config.yaml
num_hidden_layers: 11
hidden_size: 160
n_experts: 48
experts_per_token: 2
d_expert: 96
d_shared_expert: 192
hidden_act: "clamped_swiglu"
moe_layers: [0, 1, 2, 3, 4, 5, 6, 7, 8, 9, 10]
router_score: "sigmoid"
normalize_top_k: false
routed_scale: 1.41
balance_loss: 0.000168
balance_bias: true
init_std_router: 0.0081
lr_router: 0.00134
vocab_size: 8648
norm: "rmsnorm"
norm_eps: 1e-05
tie_word_embeddings: false
optimizer: "muon"
learning_rate: 0.00704
beta1: 0.95
max_grad_norm: 0.5
batch_tokens: [32768, 65536, 98304]
max_seq_len: 256
train_tokens: 267800000
max_steps: 4372
dataset: "wikipedia_en"
Below are experts of layer 3 (counted from 0) of a mixture-of-experts language model. Rows are named router (the router's row for the expert), gate (a neuron's input weights, with its number), up (a neuron's input weights, with its number) and show model dimensions 0-159. Each number is 500 + 40 x the weight over its row's rms, rounded and kept within 0 to 999. Numbers have three digits each.
After each expert's rows: a language model's description of what the expert responds to. This comes from a sample of Wikipedia text that the model never trained on.

# expert 39
router:483568541538487509501500444542390491451486464414459494475539496528553509512431548459471540487544538492487515567439515475497588492567467510440490495509452486550475623496508484489513490524439524480514482457496417469519500562491485434579487512439502507530468458542467485536562450609489521506571491565516509527487518498533469548513509525475506520546518465505542489504512479485532517513525502543401500506496534463563464517566535471441542528412486591470497570481513479515530508509561541
gate0:502453514552433503598405512533470561501545518486496504460420489549528537513497482521497517490527429491479468516469494534463570435442517492439563540510458506530451553514503519520533458493476528591465511560452487518487493526380459487507539457566455479492441494531525478499489416503514518487510494461471515456393552479545444553562538577517514476500548529594563484498584506526493488486511549477479554476524549534445514465508486586505539482493455500491525504475506516446470539530544464
up0:518484531468450509526479413529493476529476426480514431499464463487501423572437455408562481459528531486505538472449459490501572517529539483502503565517501503534489473502462475551450447501559490503515473415467464524493450486470575426513519530483521513563497459565512561517536417530614496483511515485529463564567434512410511507498445512583485496489491499483451524565532499523501533497426445451483550542462447534534557473521507480545504536521504475500489550448445460480544511530533544
gate1:524510466469507594457547513504489507468545468547535509519544473478470481527453513507547575527530564522469492448503443529452455508495428532528461475481451546460579500466559516489481520551543432486495562497476456437549432535477501521490541545521514468527487409537464465482489456487517532570533506510529505508535496483529522569526453559392454566501542412472508496535536482518497433536471564414415555515546490508442464520495534517479513551505469585430475524430485501484560529469486498
up1:519470503569454517546463492483480499448510496486547503556442518493542489562562499532477488431504457443543561514475460513509519473517586516522531522504378468586500461474517462451568470497561515550547485509507515480502482431515515553475545494477517487533565505508487516437408495487541430445556432501519530496522478480504528520461490438472502476467534459488460513445573462489492495493496443504539540560521508528485517417498521444624571518562479454446546486522456474462492507556552579
gate2:441467485525519443522545529473466468467470563529435508456538473507471467492440488535465494544458443458499497441484486548509501471492485515614464464511451439541474496512495565489494448520456535538526539456485485498508468555537522436536490440449533475545488616445531438535540504520480447485475544511531473441483458582520527519482473505481547550579517587518534478530480408493495471552540490458427578471515445434486439488560465565557447525471483479519468520479535477487467481430497536
up2:493543492488517514436470427503439468430440394538521477493482542528492440537558513459507492498510495537563558459474489547474500503452574448481539441460498493564470508469538524495488498532537505566427485544515523504558514515491538478511491559521466535440498483556431529518507450411507483520508595547423463531552474456459478468577523432436403506499512517516469475495508500469455425505487517448529455473424437467516547492511536536546476469479530504491502495525470543474484487435475397
gate3:450508497461506367452515456507457554606503569516526552518525531503491495497441553485550477576521476449558476521514553517509546445567474502510522512454463470422500522474468504544502453523423472497596602522519528451535475509476509548482485479491425519435463453500512498465481494552549452529529511471523550521486462496512486515577493486540449526487538500469465498496453553495501572427487556461535482520444517529580427502518473473485482516489526487424512534595514539463512497451524542
up3:607471647527446496470528465527464514570526489426525503555464572504570483482507549503474469502488455462464482517489451498498492541476532486476552524499463538478491487511484518504510438453454478459517466515480506448525432484432436498550541503517496476480499511604513598577502511517441508433518504507533513565526558595514499516499514445512495530493520486547470515431400528515488503476484440505570543515471525510546511544493585543437588467523481525507447517475499520513552494473513483
gate4:495521511466484514462483578446507560404428516476505461510535473531461503452529537514525536559470499521427586502506615471534516549474596525487480556512485483552500457478539447516560411445469542558503483518515584424466475496509503521488462456464541570509479587470420550488524451533487517522460490480554492554504482495512529550451562446513451510511531507483532468480548476506518486463488529526472506451475503477508534556485495445471561513439472575494431522515494502569447520493540567
up4:506524469578485433556527578522594491473530526534517477403539517525525477520500520470534509521452485500469528445505522534508536480473521423472518518490500487575479484460510501586509507483566470441484550548445456507431505504473541508475527495518533459522475469439468590452511551499460567460546506500463540442503453517477511460555485524492534590556511464543542516520507513490507410532498442437471505441535613463481500489437596491527589466470471568498475489484489488440456500510466482
gate5:480533453513482550502528523494456461535530532482561445495430561495581515522471527489531524519412466471458536485384486548521561493527551490434532510466529514514472450465550543519483510459432498423456473486449587413536478515480493439474448476559509460456462534527485426501486466534444530450488460490462551432460428525571532548525554481517439491510445487494542466498461467514558527474466529463470501537501482512471469542476456459488530504406548462530524520510507485497607514554511508
up5:550505581522455458520540448487463454508527484513494514439517489518550467533449462524570471521526438511506482477477554550396494478483487522461488509511476505473512551457530529546555570405517485402462506495500515525507495489468455533441569509516505538580534556500507527477438486531484568479531536540546551541473527501570455473490575512465441564560556457477514494441546481442432444494544568434527518442495483511494524544506506568554521531538509513463460472432550442503503476487541430
Description: Middle suffix pieces

# expert 47
router:466583529549478530481512487533497557447535411493520512538546511512496452528422485545486529574557454492494535556521412542430515485548518533571506461517452584534468580464508535518534477539510489487484469410464447510491505482440494444481520554480493460533493515535506437542563523477508503508544501502475490515495535415550559472503522548456483545628523497494482478490461499492530539508535536440459546504517554446498515464543534439446487497502562492526540611507539437544474510456522509
gate0:452546455471519515530409483475486524596544502401447565496398484514532519480484473578514514506538483470502468513498448489475555488479501503464491533522494557489422570529476525463559472525550487495489534536466466531513491444352458491458493474578536497470491505530468487547519471535484475566523460514524491514564522521469452455565567537554515453500525501514500478524537498503524530472567555486451524457457514500544504479525488559526555489455457539473500557431506538439409437473540483
up0:518509528498514508557434552588454538464442423536498477543480453464493498566477455531567495452536557477477524506493531591550567477522427488461491561532523451576442462475419531526475516472501500491481488569472496509496407498504534404479496505504441481546502498443525591471530459485565510458559437498527490479572556471476535507474526468499430541543454564481397507524468507541514547483413468476488487505453493457548476523513509454480490525498499490536438502495461489483542478516505557
gate1:519555476474468542516548556487481574404535457569552543540540493459436440534543533515501557492499491515514478475562470481484494562458466483528462474412476549506562440459536503443458522523526455454474490461503454492551483526502443503505528499429453413482536451539460433484479486525527437565551448508475472524521520514572607561507463494477445529549479491522460481502502476523565462505519590475452540512465450519457453429472567535484482486532498543464465500475506491452559529547531525
up1:491460459546461487505492467498528508389529435492528497533508503476464480513548476494463442519497465444536579487470512464506481527477612510499547470508433457538574499506550505489504523449528517517543539518579530464538483437566479551499529525474474508534509556576555502448411402503508516462525466445505557538538473543475517523435483478499495467434539539526534538518564469536477528542494463514482535499519472508428554452478548556582603476486489511432540548504453517438502524484539559
gate2:390465582545493431514492505506530439441589513492483470538522518504445426528527484533464480489455421491577491474417490513592529498480541496636453509492508503574517505500522561461516535484458536491550501451510474448511452534550532430526461463462578496498478557441483468517504525467495504454515548471485506499436516533514556522506500514478502514569543488538504539557516447471540493537513476460479607494548467452541482529536462506467460531510500489534427523547490535527532494427492480
up2:463572497524522519433584428506535488440441521556469490450525497509501446558527485470504517545474487483467487447475432491446505492450553565505521433484520534551519547489429534523488534562462502481468446530522557487509582581483484534491488576423479475452518496487526438455524503489474446525536540493531506507522497486491467529534489497502427463530523571525471441461498507523514471515522496430478440488430472502543511444554483513541482472471616518568414464560532531487552458415523448
gate3:510498496534521456518451433511512502604503485491546543568509513583482476466496561486545527570442478529492466485547505513450527444493533452464458487454568513481456534545505451470458477480485459518531505464487590516491531553435498512506485481492452550435467463480517502506455490512579473500486591546520453465478449439555463547494427525479421489540588497579466532517470503444500556418464499512486486492538562607520470471517496461490484496414492524468511531517476549550496527461572544
up3:552515565484465526455490429477469546533538511512535560542469541467542451478514536457522519515521459498491518456495491514474478462477506497485557475601497478565484424498494513567552455517460525508545434535432473456530523543506469494507482498525504503523558525594476562512514476510479510508474510501548500493526548594542519487518572455474469536533504456548542547389513529542506529502486449517608549505545554512516476571521593534490578548488571484420493517467519431494520519472451414
gate4:479509527453521492496533577456502584426533499433428482416505419472531528489484539458482579543460421481514575495541570486487526494473596523475511555504493504550507466471516491518522452441475584483550465553463464436470512514457538573529447468487502535504469600493521558497556471475473575454483546553563517546441511488476463542443522494512450456533511464437525450470506472533538469529464512440539503476489500448512524520496557486511549478484485554484506521500464486526436517568549479
up4:524505536611524465523540533489564529446416540540532465454523527500506455541464500475508485513479484503495520439543531532463516525449479435454544546489541479476470502514552504572529489502528400393555584461531492523497429554472549515492538523506462461537516488444521564432546456475455578447515509493497493439499553539542558476528478529537522466543437455489555537479553482483496460453497452528470419447540565502453452466474485497484518483468509503524520501402484476565518483471488438
gate5:452513497500509506520511506517518484548448512475521517465495430474560465497437508508532519550398498546539575484425487539532553493505499462489521556459502496515541434454488571437523523509465494463432491457448520475523528526529477448458510449491510406504459534534528472467452495529437523509552534465460520458478450507490542559522523458475422485627516488570482458523500506472478515463532504472512585567491570474503427506473456529562536469531586497464540497511517461481596591506533542
up5:527554569530456463481495397492429473525525519457492491448550550490530451524508399469577425546509467512492512514527527522409482528513496489534496562452484453503491547439479481472582517487502477460469536520524455505518523526544472495505587518487438527576572566497448497450456514552507536533503472571458496607468532484532515539503527508464489504546499469436485516466498411487507477470525525433495508528534487610520491484502490520485547471548478439494473481435576467455460528527547469
Description: Mid-word and suffix pieces

# expert 35
router:538548480566521447485466498536489498469547484513505485493496503513552528540433494459505497575519465503469487516570454485520496474525497487485525476614431500592552538542495453520532538466477410481491461579495412511517462493482492495492517473498568457583499494495483540494566502471472509562602490570483505507522574470509512545570416496445551499547521461503506445479543435430506461510547541473460489542491547409513507574485469440507516490486517504465484482522415401543497513472499506
gate0:456526467522520418509463496497472514490618534524451540479426505475510543512418505556507502428535455416509515481453472510478579472498553504484433574518492484544485510488502514450552419470467426457475453591510474544476515515440486546466498477484514540537471509476471496534520441492502467502494469474478507477540513476475480467586519500468478502471517508532522449483545480561555436475611529458455525493496503485494534472526503597548481438402444476412540530534464492444465467516537501
up0:508477447533485483532481503551407582498487470476477457575445480507609458567442459509567509416526510483495491495500509522523521467511487496455508545550467424514511484523434496458487458472544495459492399511536481523546458525521539482464514518511404499569509439536541610447573476497574483532522503521498488499457465528476469502500443472576502510563518546552479547493455487527547436507469483451540495497455497561561552584531506504536489525508532523515467557503419447487527507488529484
gate1:543549503488509493467547543525439553426497502561540527496457544471512481535561522514536508486489499531532497466543443542444538483520476434515523511472467463581537420476508425399447505524488427459468474471463423491495554519432522466470484521502465441516512450595449467476457497512544479549483522461498485585494554487519572516520416549484514544517556445517463490439550492485538428526506548441454493518523486464434514510492558485505538477572475531425461432496510465437494534483461523
up1:432444554523465490484495515532527507374562463501539496553451541474506557538546463507516490522507462440590526432543473477543527495552543505509490531491455470523545462437569511474489533553457506501554447570581465515538421487517566508464591522472472520519548496493536554440489439512589504461518414458501570514491465454547455525501470493468530468532498455500459551483572448519488501512489458503488580503518508501496522508432512501598527520471542521469526512484507447483477508501568469
gate2:389504545550460533500459494517517462451511586499525446456530551518487480513486502541478497496516469517559455518456498578544539500373573504548453514476533467547587471537536525528528519464491522480593511474513459508520468472524536456525553471494516511458438598489456483531482505492473508479506486464461447460502508583472563498489468515428455503603558532508501518532517453533544493475553511474498530530543479408558399551556476461493458483466450501485509519502531512469530438472498495
up2:449569521553478477396489426513555489444451516617555473445520502532469502469509448484461512546489413551494507497500499572468532421442595499516537413495441544546503518493554532521501492510490498466441458467519498457538582514469513526486529458497456519453564518468498475463545494575460460439559554496473474493577427483482571514513532509466402499514531539520471487507473486499422433495514513500481467514501452505493496548511524535558478487484552538519454558552486511495510479459493487
gate3:463419514511527516534487431497492506577512540572526541546469472547575435521546537496499477543508437501501489477600543508436515447514498510502434529509492522452547548475537487532501512509504485543535556526455570551501548520468483522559518489481437500451470448510505467501455527473569451522507541508518423499511556402439488581506497519457371456513560497510424490498505504490520464407484518465514438488545525571478457471474482493496487483469527477467548461552470518551518535424557517
up3:565512514514529491453487441520522485574484524524446495552567522463500469474524560484538523467520548477448468511447453490480458459496522474442508447485451530515513489519519464566502457573411518444530479572432470472502498466444465545532491457527486542487516465597481550560421534529514478546441469558507580482524548559526488450495505471463537585486504521534509536514516528501463575449488493455514520503533464538505530552541601518433606514542465539552467487488489489530442489461426471
gate4:500473462447547484531521535447528604465532556481425482464490473467416544522503493523464467525553505491441571497499573458440533493481560513482546505547436533541553526511580460544500417467450563488521486423495466471503484480459523537557495486477555540533452561511464513524476488586459491494445498504489522517493551500523538521475487465496492499522501452522522463493625376480437519517425445524479528448502468483501507506434503437500535530460466532461496486509471496521416468553475493
up4:446548533544497384508534575511518555468593561539465425464501462493510444565451521531471493541476485475427502441501528478453421525446520504408530532490566538463452399520466508601528507496529494462546538561480542441527506541480517504487526540508506405498527514507525533500506501507484530500552470502513509496519540521474500484519488450521500542527446490561567528503509506539543463489510510462513415531584545503462478480467532545481525499479473596559553489503448493527555472439484496
gate5:465563453454476485491535511558476509502560491506497526533431493499542508579447491513508450535420497463469583494471537538478559473525528456423493570497448515521567547468520574435528504492419532496477466519486542476462478574479421465544492452495557495488524479473512478430418519494459505479561455492502544460468471516516489506465538496479483487556478574479483456568485493530506463420511514502443553557460529500487429433481460526504487488444453469495502494531477540566636481516506434
up5:562536564545526455482470464491474511505505442516544522458504458510519483471441483504498467457529501470490549492505558483381471555463539508485526538547501428503563535430482496507465528455497460432431468454534442463540530418504495546468553490498499487575481515473518500449464472559434501477456491546491443520426521523501493548543506504547445563513592466543555538516510431445407492478537470469523502519536475492548476484518493572470546486565475518475489437434566476477431458556551483
Description: Pieces after short onset

# expert 13
router:528537582539504543490523431500514499499533430461475547588525536553528460482507545522437557498472488475498535578613520485491609456585454501492465425494525502535484503515489444491474571502462481499522523593510453526483482556435510461504477584449527485551502493524519552501549424472412516567522440510489491469433457493518581487485478525526558531526566472471488483497454452463503516517511481499550510518504562518551483552538578482536485482533523526498578543498498453498510500462522483
gate0:495471525509464496528415455536529499573546516485507520474440514567519470509518425587493498469589489453543505477504480456481564412456548492539489557482422482487481466504451478483560439478529504528468520562499505538501522531403483519506565497457496522497489499471461470581526449453519546473505470508490486541540465520507446507568495548461514450451513581491550573559484523499476499567478528500488589471481455529504503427459486553539494461483442550482527536466453544408442422467503472
up0:541468490552516500526506490553454517460472423544497512516501484522566515565484489507519489487556510466496565509491454568488508473486450443529505546516448484535460491525443462469510506442528499524507512506461473460506491471449510416501490474475477467560454507543520532475558500476599541505543440549574473541476460596440512528527471439518391518573485589494466523591456522511559501448459476488426503464493507573464511508536525591555445485458502495476472467458477484432498523452410526
gate1:507516506510457574529513517467529473466515420504450534549519490454489493595498503560538552533558492463490455510554501479466498610495497488564496484462495490542561474457487451426481506517505458480464506484435494509544462548506538503460492504492444444539471481630447433445480472465479498588498480441488469541517473502536615579515434486434462493476518455472484504450514544548524459527527543491503566510457468526453453547466556590456495465486446527425502471497493488501499481456527499
up1:461544530523441490421433472492515490427520554504496510501484486524558507529580461559511459509512488372467516485539487493579570525504577506492519517438456468556554433535487476513492523469513525482527549542550559518524439483547507550552522469538454547488522533536522519510448483516585471511452480488454510509605476472483482561479470493582526456462509423458445532465558479500482491495421442534499548531504502499506564455511515573532514496575482488432570539521459482480538470485528508
gate2:417480538505528506551527550541482493442547532575490528527557536545437497508486461503513501496427429499534489415455480529553455494463485545557515444419475511584434493470508499456437567503482534474520508523411527496498419597488534508501505500458535496455516537475506460529568486509534467452508512497513473458501514625486518550490461511522535541604564520588483459498507417535516504504521503491497562521504475421503513502588482484507465525549490549530507469504506475512523482446545508
up2:456599475507494482409538437457554503409414522526482462478487523500490433561498459487458521519516449523483548470486463486425539465469569482513542424439445534598512532486480531477483457503511458508487503531526564438541529538515505559465500490505537475486546485488552492484532468482426436524504612481530466553552460501497513511497535483534434519511505531503505517452459437524455448495568482480495454504530463487481550488525473536588412516497550545499431531559533499465471464441494500
gate3:459494525464481468478532389466491566608540532526649531505507555501482440524538540524513447573496464454506516481565570523480569483500499552516447518388535471512521530515481473527499496489498460516528569513490546477485464470458527493547533553486438505525474460516582506464519486477573431530494528485510452441447568431533470527489465479510395515525547518508462483494498446469443533496468502491505459496483489566504472495516481452492486490445496535507523508551461542505491448423548508
up3:503512589525475435484505500485452529522553496529533557546505449512587511442501570502521489447457502463476519491465475508494448540504457504492516461533525522528429502530496483528528491525496538419510495519418476465502470547469500459561522463586487486500525421559506523525522459488397448483502500487522533512499570543494488444507584457540531552445578514518494491460475502517505555493541434500563548537501513521445487602537565526410520471525478423476543447528461484540591446475461455
gate4:509481498464488443485472551435503586481572396522442491440500463525535551517530558532510531577494538487455546478534552452502499511500546530438532499533530494532551473482523473496530469455466583513573455475494512474474479528454474533493478435517480547527536589456458544469471479475501528483482524550524448562441556454526479520483541471472432488524546445507543485457570455534555531504484486515501491469450451481515518580509434436469498466495492560507430548542493459559393531567495531
up4:520539465563513426483485514587549530480516547463513476411507554464553439541409544493539495530502464476449517458514474546456458492502503445534528573482554476469461489495540506564541500482555496437502585531464470454493460531457572495454485519446515475553535475443551525517535478494421530530523446497493513514511439520477509440529453528506486552508453430549520486486455440472587448444457459476455474471510589531516424454473511521465568529446453530527527515443466532499500452498474472
gate5:423525458494482487483560515514536474487555547512543531533447421467535505481480501466501494479507481469476585449465526526530500537509518507459522471488493561568496508511470607514538527475464533483461477531455483465491451544501529460465515522610480483488401502562516462506371481462443493425581453515468505519466444541481496594532517510535493510563471533507543510521527502502472512531448474531477517593458508498472432571497434448529534504438501432507498546504460504490602534526478480
up5:521577540596482459467497483497472490534513482535532502431492491534560425579517483442505488481525515497566464467515524526407533588471482398539541501482465468484581560464469478537479504460539449480434482454543475534535528481508452477430512526469520450547532521501521518452452487545484587459564475532543448514398514443520506499497438453477506556454543478575531519470528478456516547455499534435544577471527447455457532509490510528493523526497535476543474460492495442502489491508570496
Description: Name and word endings

# expert 41
router:482512520506458518450578500497448503412473466513484510518468486570556543501512560488428494527529464501530517584597461447521479470508484508488483501480436467497453560482472550528577549490492464453505541489506448524509504531540619499508483524467507511540534504533419527495511464471406440478471458503494482535495485533507514620577503484494488559515470537557412465541483487512478483519504528481539482535483496496576481516536484493445442421449513502506495470553498485520463414394540556
gate0:478462478580488511542459508479473515540533533508550587449447512601512469505524457527522490535514506467543508487447471513508566386476530549490493531514489522518451496503466498463550404538453561501489498559440498557484453506430452521454537507513555430464485420471449517521516461486485497449502537468527477478515563467477487537612522543483561427461544565471507448516514479551473483533586524538522565512498480457560501479547458572492519436504453509478545522499533522470446546534474472
up0:528470457508515517571476493520484532500469532515504475540460461520562462523446449517510501491601469519538515452448465494534500493524521471460526493555432413531443498550473495465521474483533450503506474504514463521502504547525521433497528467425443516525493483525530596472539460494588532511600507509539497514536471510469511512499404520575445502535442549444517587419416499536464552459475500420480527532497427506512531524542488565532543476493494512631499511473453503473491496461439479
gate1:519533427491521517541535545532506501491540399530540491502542561426467435498524525508522531546540512504540513530549484521496476464464499462530488500460546555482546480481477425449529584567512522415485480493489456454472434487517506481516506532417463451556531453594483454564504469504477454510476506478461480522484507513542531537429481547398481511435493514504419441478534491518575406496495566501485539469481535508478467448535554509443553511537494512453470477513442537417523543551542530
up1:509460498571461516458443510520544466445520507548523534543476512466503443547506537464473468472523458408567577467459538518562535565479559590515524492452414497512520446460606540477501499477496515512577480518576551505580437464555519488515538506498493568472536569511521475464459425494570455453543491492440474509520514527523530563515514441532523498477552465521508515469591469523470520488501478567496564487493481508506472467490529512580563519560489535434520491554476484487558509478528495
gate2:410493527562485488515553557525538463455510526507503527475486558513446515511479436527469476463454406474516506489436525541515527512431510482517476497505519413508477506498511550554492474429469521479563485475477493454539470588514590448559471571436521561476462604493467433499552567476482479478544518474471466446496505549467522504537465485459519509536550527535491521513507452486510491560562471478505604467548450376494485545502479496538459443475479549471493532557482480496512473430503539
up2:440537475547526526448503461485544492466463555551552520461468528534523516497488539464521505461500503492505521493479461511518507478449578522571520441472492553588474575504488573518536496535470478548442445522524533478536557529540571519471561526478513526505565493490557480505465543520461458553512571530519473518533471511469516563602455487479421539486541496548448472523474521473457499420548529459455485601446482547463529551494551526556361500431490488524453493508484515447495542474478470
gate3:488443547486494435486533433528471529578512514551514534486510422516481516527531514489553471562526420492478457505539508496482554496536468450483449527449486453462534522518534481504512453497520476463508569489477549459520487437466531493538491463529465522493562456578465480437401498522569414536486552460482479535525527428562499531540454529482412496499593540508445517488500496453499488428481527517512438465565534552567466507516480512526497467456556397491479486581477507501503485421566529
up3:518501541518454415523474449479478529552500499536536538482472553511496538540544565478537529540433450528429549531471500577459456471404492461486584482470435542550451406501474507473493430542499504483508469492433504475504515497470524516477464453552438513517527457545545537610490499489501488518495479566526468494487547575593496494494460441533580496461506441569451472512465523453466528472576464460481446523528497499524490532500547513413557464533557504493541514472495472509546518503440478
gate4:528518506464509466509469547474500565482542497492507525443499510495498574524503574495506533528488549489455626494559571473481520501507526538414498491600465494584522469475527445524486480547454573520543517555465510496482464471456537476465458570456470498566428487499455538488454481509474481463438555527512493505491506455492501529467523451537408482496602437482534440491515424468503501498505454491509583469472512444538531580519494471420507485417523559460558470551490491523491444494510539
up4:480530535544448448529496539491551547454549591537484477464544513528547457618480563461504492472595484533467550474475510497483439490500497512432539600483518464547427497504509505559521501533531496457538547500516541484530446497491463509487583472524451458607539492464516576503534509505444508473559436505492521465534495542526456460592485528544488495537505446503577493503535492467515434532503497463552475518537561476511532537428428519456548496461498544520518450465498493545536479439450490
gate5:485513474530421496453601533502504450479497541583497540514422433497613500517498577502523503521432469541492525470466530528462524485478545489501415492414472535567552526422533510496553540460419530486504446491470497446491520492555495491501487473514498493535401565461506503459461500535500466532468529517493552489461440527542546526559532488514480487563434557531465483537477466520503474494519486470465583524524495523472454467505437493560503502394542458521459539540501500523514571557460523
up5:475586524489491445436446470474461532501531494516473529484513564524520504536488461470471537477534476475543553461507581550411517519481487448534474484529451446514545542389455554558572505500547481383456493495548489496465483476532449491510492473487532585575568517446516496488479520551470532537492513519548471510412498485515527549562550533557512496582463456506512578493524455497448575508443460442550493532488447539511525501545518506551555510545511532483428521516545486485497468496553481
Description: Post-initial vowels

# expert 18
router:547579573491539571496580491533472509455466478510442512532454438569536448534444491485424531538547490471503487484539501434418481441508503504536505416491488472534502545474476458541519567536484518514509513549497468534468491542482505518486513454549618481506505475521432547638490457454488508518475446504496487538508543554447501530484468497495528519567488471595470450513374476518568468498535460488509544504467481499539496542539507542473451507477539482533516491538528466503472478445555510
gate0:444490521482506479511492509568415505527534585502474566485473459518463495506474402527525491441555526452506542479484528437502534479484554552454536539509465456501443501496471505513518481489526536504496532597399457529495497539433479522462570444551488499569526455507516562515523467516494478482511492539541519525470562499465482542480542500553450441487532494490510482538561503533495555438549478471407539422512574451483553473507483554484554505436477552428541507488468541451482409425518456
up0:554535486522517509507496444554458530545449443540489463538442435530572465536441459406526461447551504502550565496481419503515465532488507428482549425544516484524475523494444469489511426492553459467492487528447462488513480458521525489503439474520447525568498474491466580526538432548535531510540461524529534526526464562502464552527394449594478511515468550486507559519495481502507535452474469499493538573446437534501477519567500578530490549505548462514451563502485539478488464454496465
gate1:574456480535506513472573498512522560458531436537503531519500518451517462521454541509501531513530494513500493480501520527471445503463483447562482470430534450499540492493551457369474487543508477439534446469477518480532527561468525530521482507471394460549504422630459450436501442534519472556532475413498484533454512500530550525493434531483472536494572459512436472485539511497505458558508562482435523494510446482486491468432588547537525488512462517467502463456451550452513506544537515
up1:546493521534453404474437496489509537457509518480493532557458534533565439511546507562493448478498455432494593486485492479540554489425534563459552516491430465563490428424532514510528549491489477528529540461469509479559445482485514467512556455531481589497475536531565530494488494503568440453527463479471552535535478452506502519458512433496491497456513521503462511400604446554515479460496407527504507556516475525501481521480465502510499517562466440432527476500485462487509438516474422
gate2:385489588522474455550566505522512489457452535553492508482511503465462471505442437564422515462513425474501494464516476554543495493370517538547451512474476421552534477466484538522484486486438550495577506487509501498510461513521524479542533470499521512519502564459468407479529490438464432454490495469555442463429507539502471469503526540470560562540529541571582502493489443543485520501482442501496551520507520458488495492513502523524436485534500528542461520521458513509531448383495519
up2:463561472526488509475524471515502422503455570553544439524502520581484509543524503493522492506514515487555536472515483480505544454475544517521508397506489532587487577533496553513525470502516475471518519476498522510570515501533527527473486521505515494462546495546473519476484598442445559461536536525491485528528443422486506512557503511521425474508521526509510432454514447502430376465526431454514508526428463470447482455508473553598423470468552538519443491534468575496521535411457469
gate3:467401495503549446493515436512480563568467499614493523529503495518540463488528523509515500549499472508544540491534477505463579451528531499498464504424476475442509522498488440491516456484519473483507604538476551502509503475454522519510441435456431516469513518512527483515524488529555448541466537468491534489447532444492448605497497499496438457532551565488448564493482512490496536418450479537559445503499489546504489527494534513481543476422503476538544496613425499476447568447585519
up3:553495549488459485532467453483497531547499488495469505568478475513545510511532540594488470485437517456433519510464486559497499528453471475450561492540413492524453492504514503540500521523399495488563361549414471532466482489429439509497509495511410526441523497594510504555464444512468508504484483556496502500475564542537454466519469464469478543461498462568440505468438542548472498458522455495480473558549513483459547549539553485476550510554473493517555505440557454490466469437475475
gate4:546500554454531516517462573501515505420537438452468519454521497544497529564515494510516507574447514498439548480538563471519500495454535503415512525494528525553491495499432459447573435463426554538491507556507487488519481541463486526510473501462477610514466567552469511552524476521476536492423487464499518553448534524510530421383503461562462464513527425487498530470513457492515489502516522508457560519451523470511531589493425491474530535488479580451459472546526478568438491529534500
up4:463478520533494435523573540491608482549529562498505461447581498505524472566460491445488497543505475486458544443583457500535442540454530555478495507426539498454462478495531561521493561552484483426532559509526523482531453491456543451455559522433515454577517455497454547503500518482460506544523454484463478468535480507477494465567453450481511573560431479524556513459508547474596445440511544509526472476579550494534453488480513502527541501503485525557472532422446523495494528457478508
gate5:449533493522500470518512488534465465528557505452541497480505437485595445534474512466489513568486448551449610459486481509484538460491502450442500504460501477527519502427501538536494563493460457499460501489521531504479440450483492475511495465547552429512481486509464505376419505539520463485497429476488585521393517514497524539531547509543473536541482533624516515475463503530560551501507502553505581547467481524472405471528460532546521493434522423508514493480511474512563493539543480
up5:549529576558462461501468491569505488539550458537518515480476581471515450517514470478533461445507528427534514488530545566515444504534498433494499571467497533503530594466508483520573552407455420478503511464545467458507485578548492521503515436468465535557523495424520492451493493528533520551515560539491457555474520434569507541520510532546443483462534495464576461470472450495459492462533539480539493580547467548450549474611502523516547489537485506443483491489587514497478495505502495
Description: Foreign name endings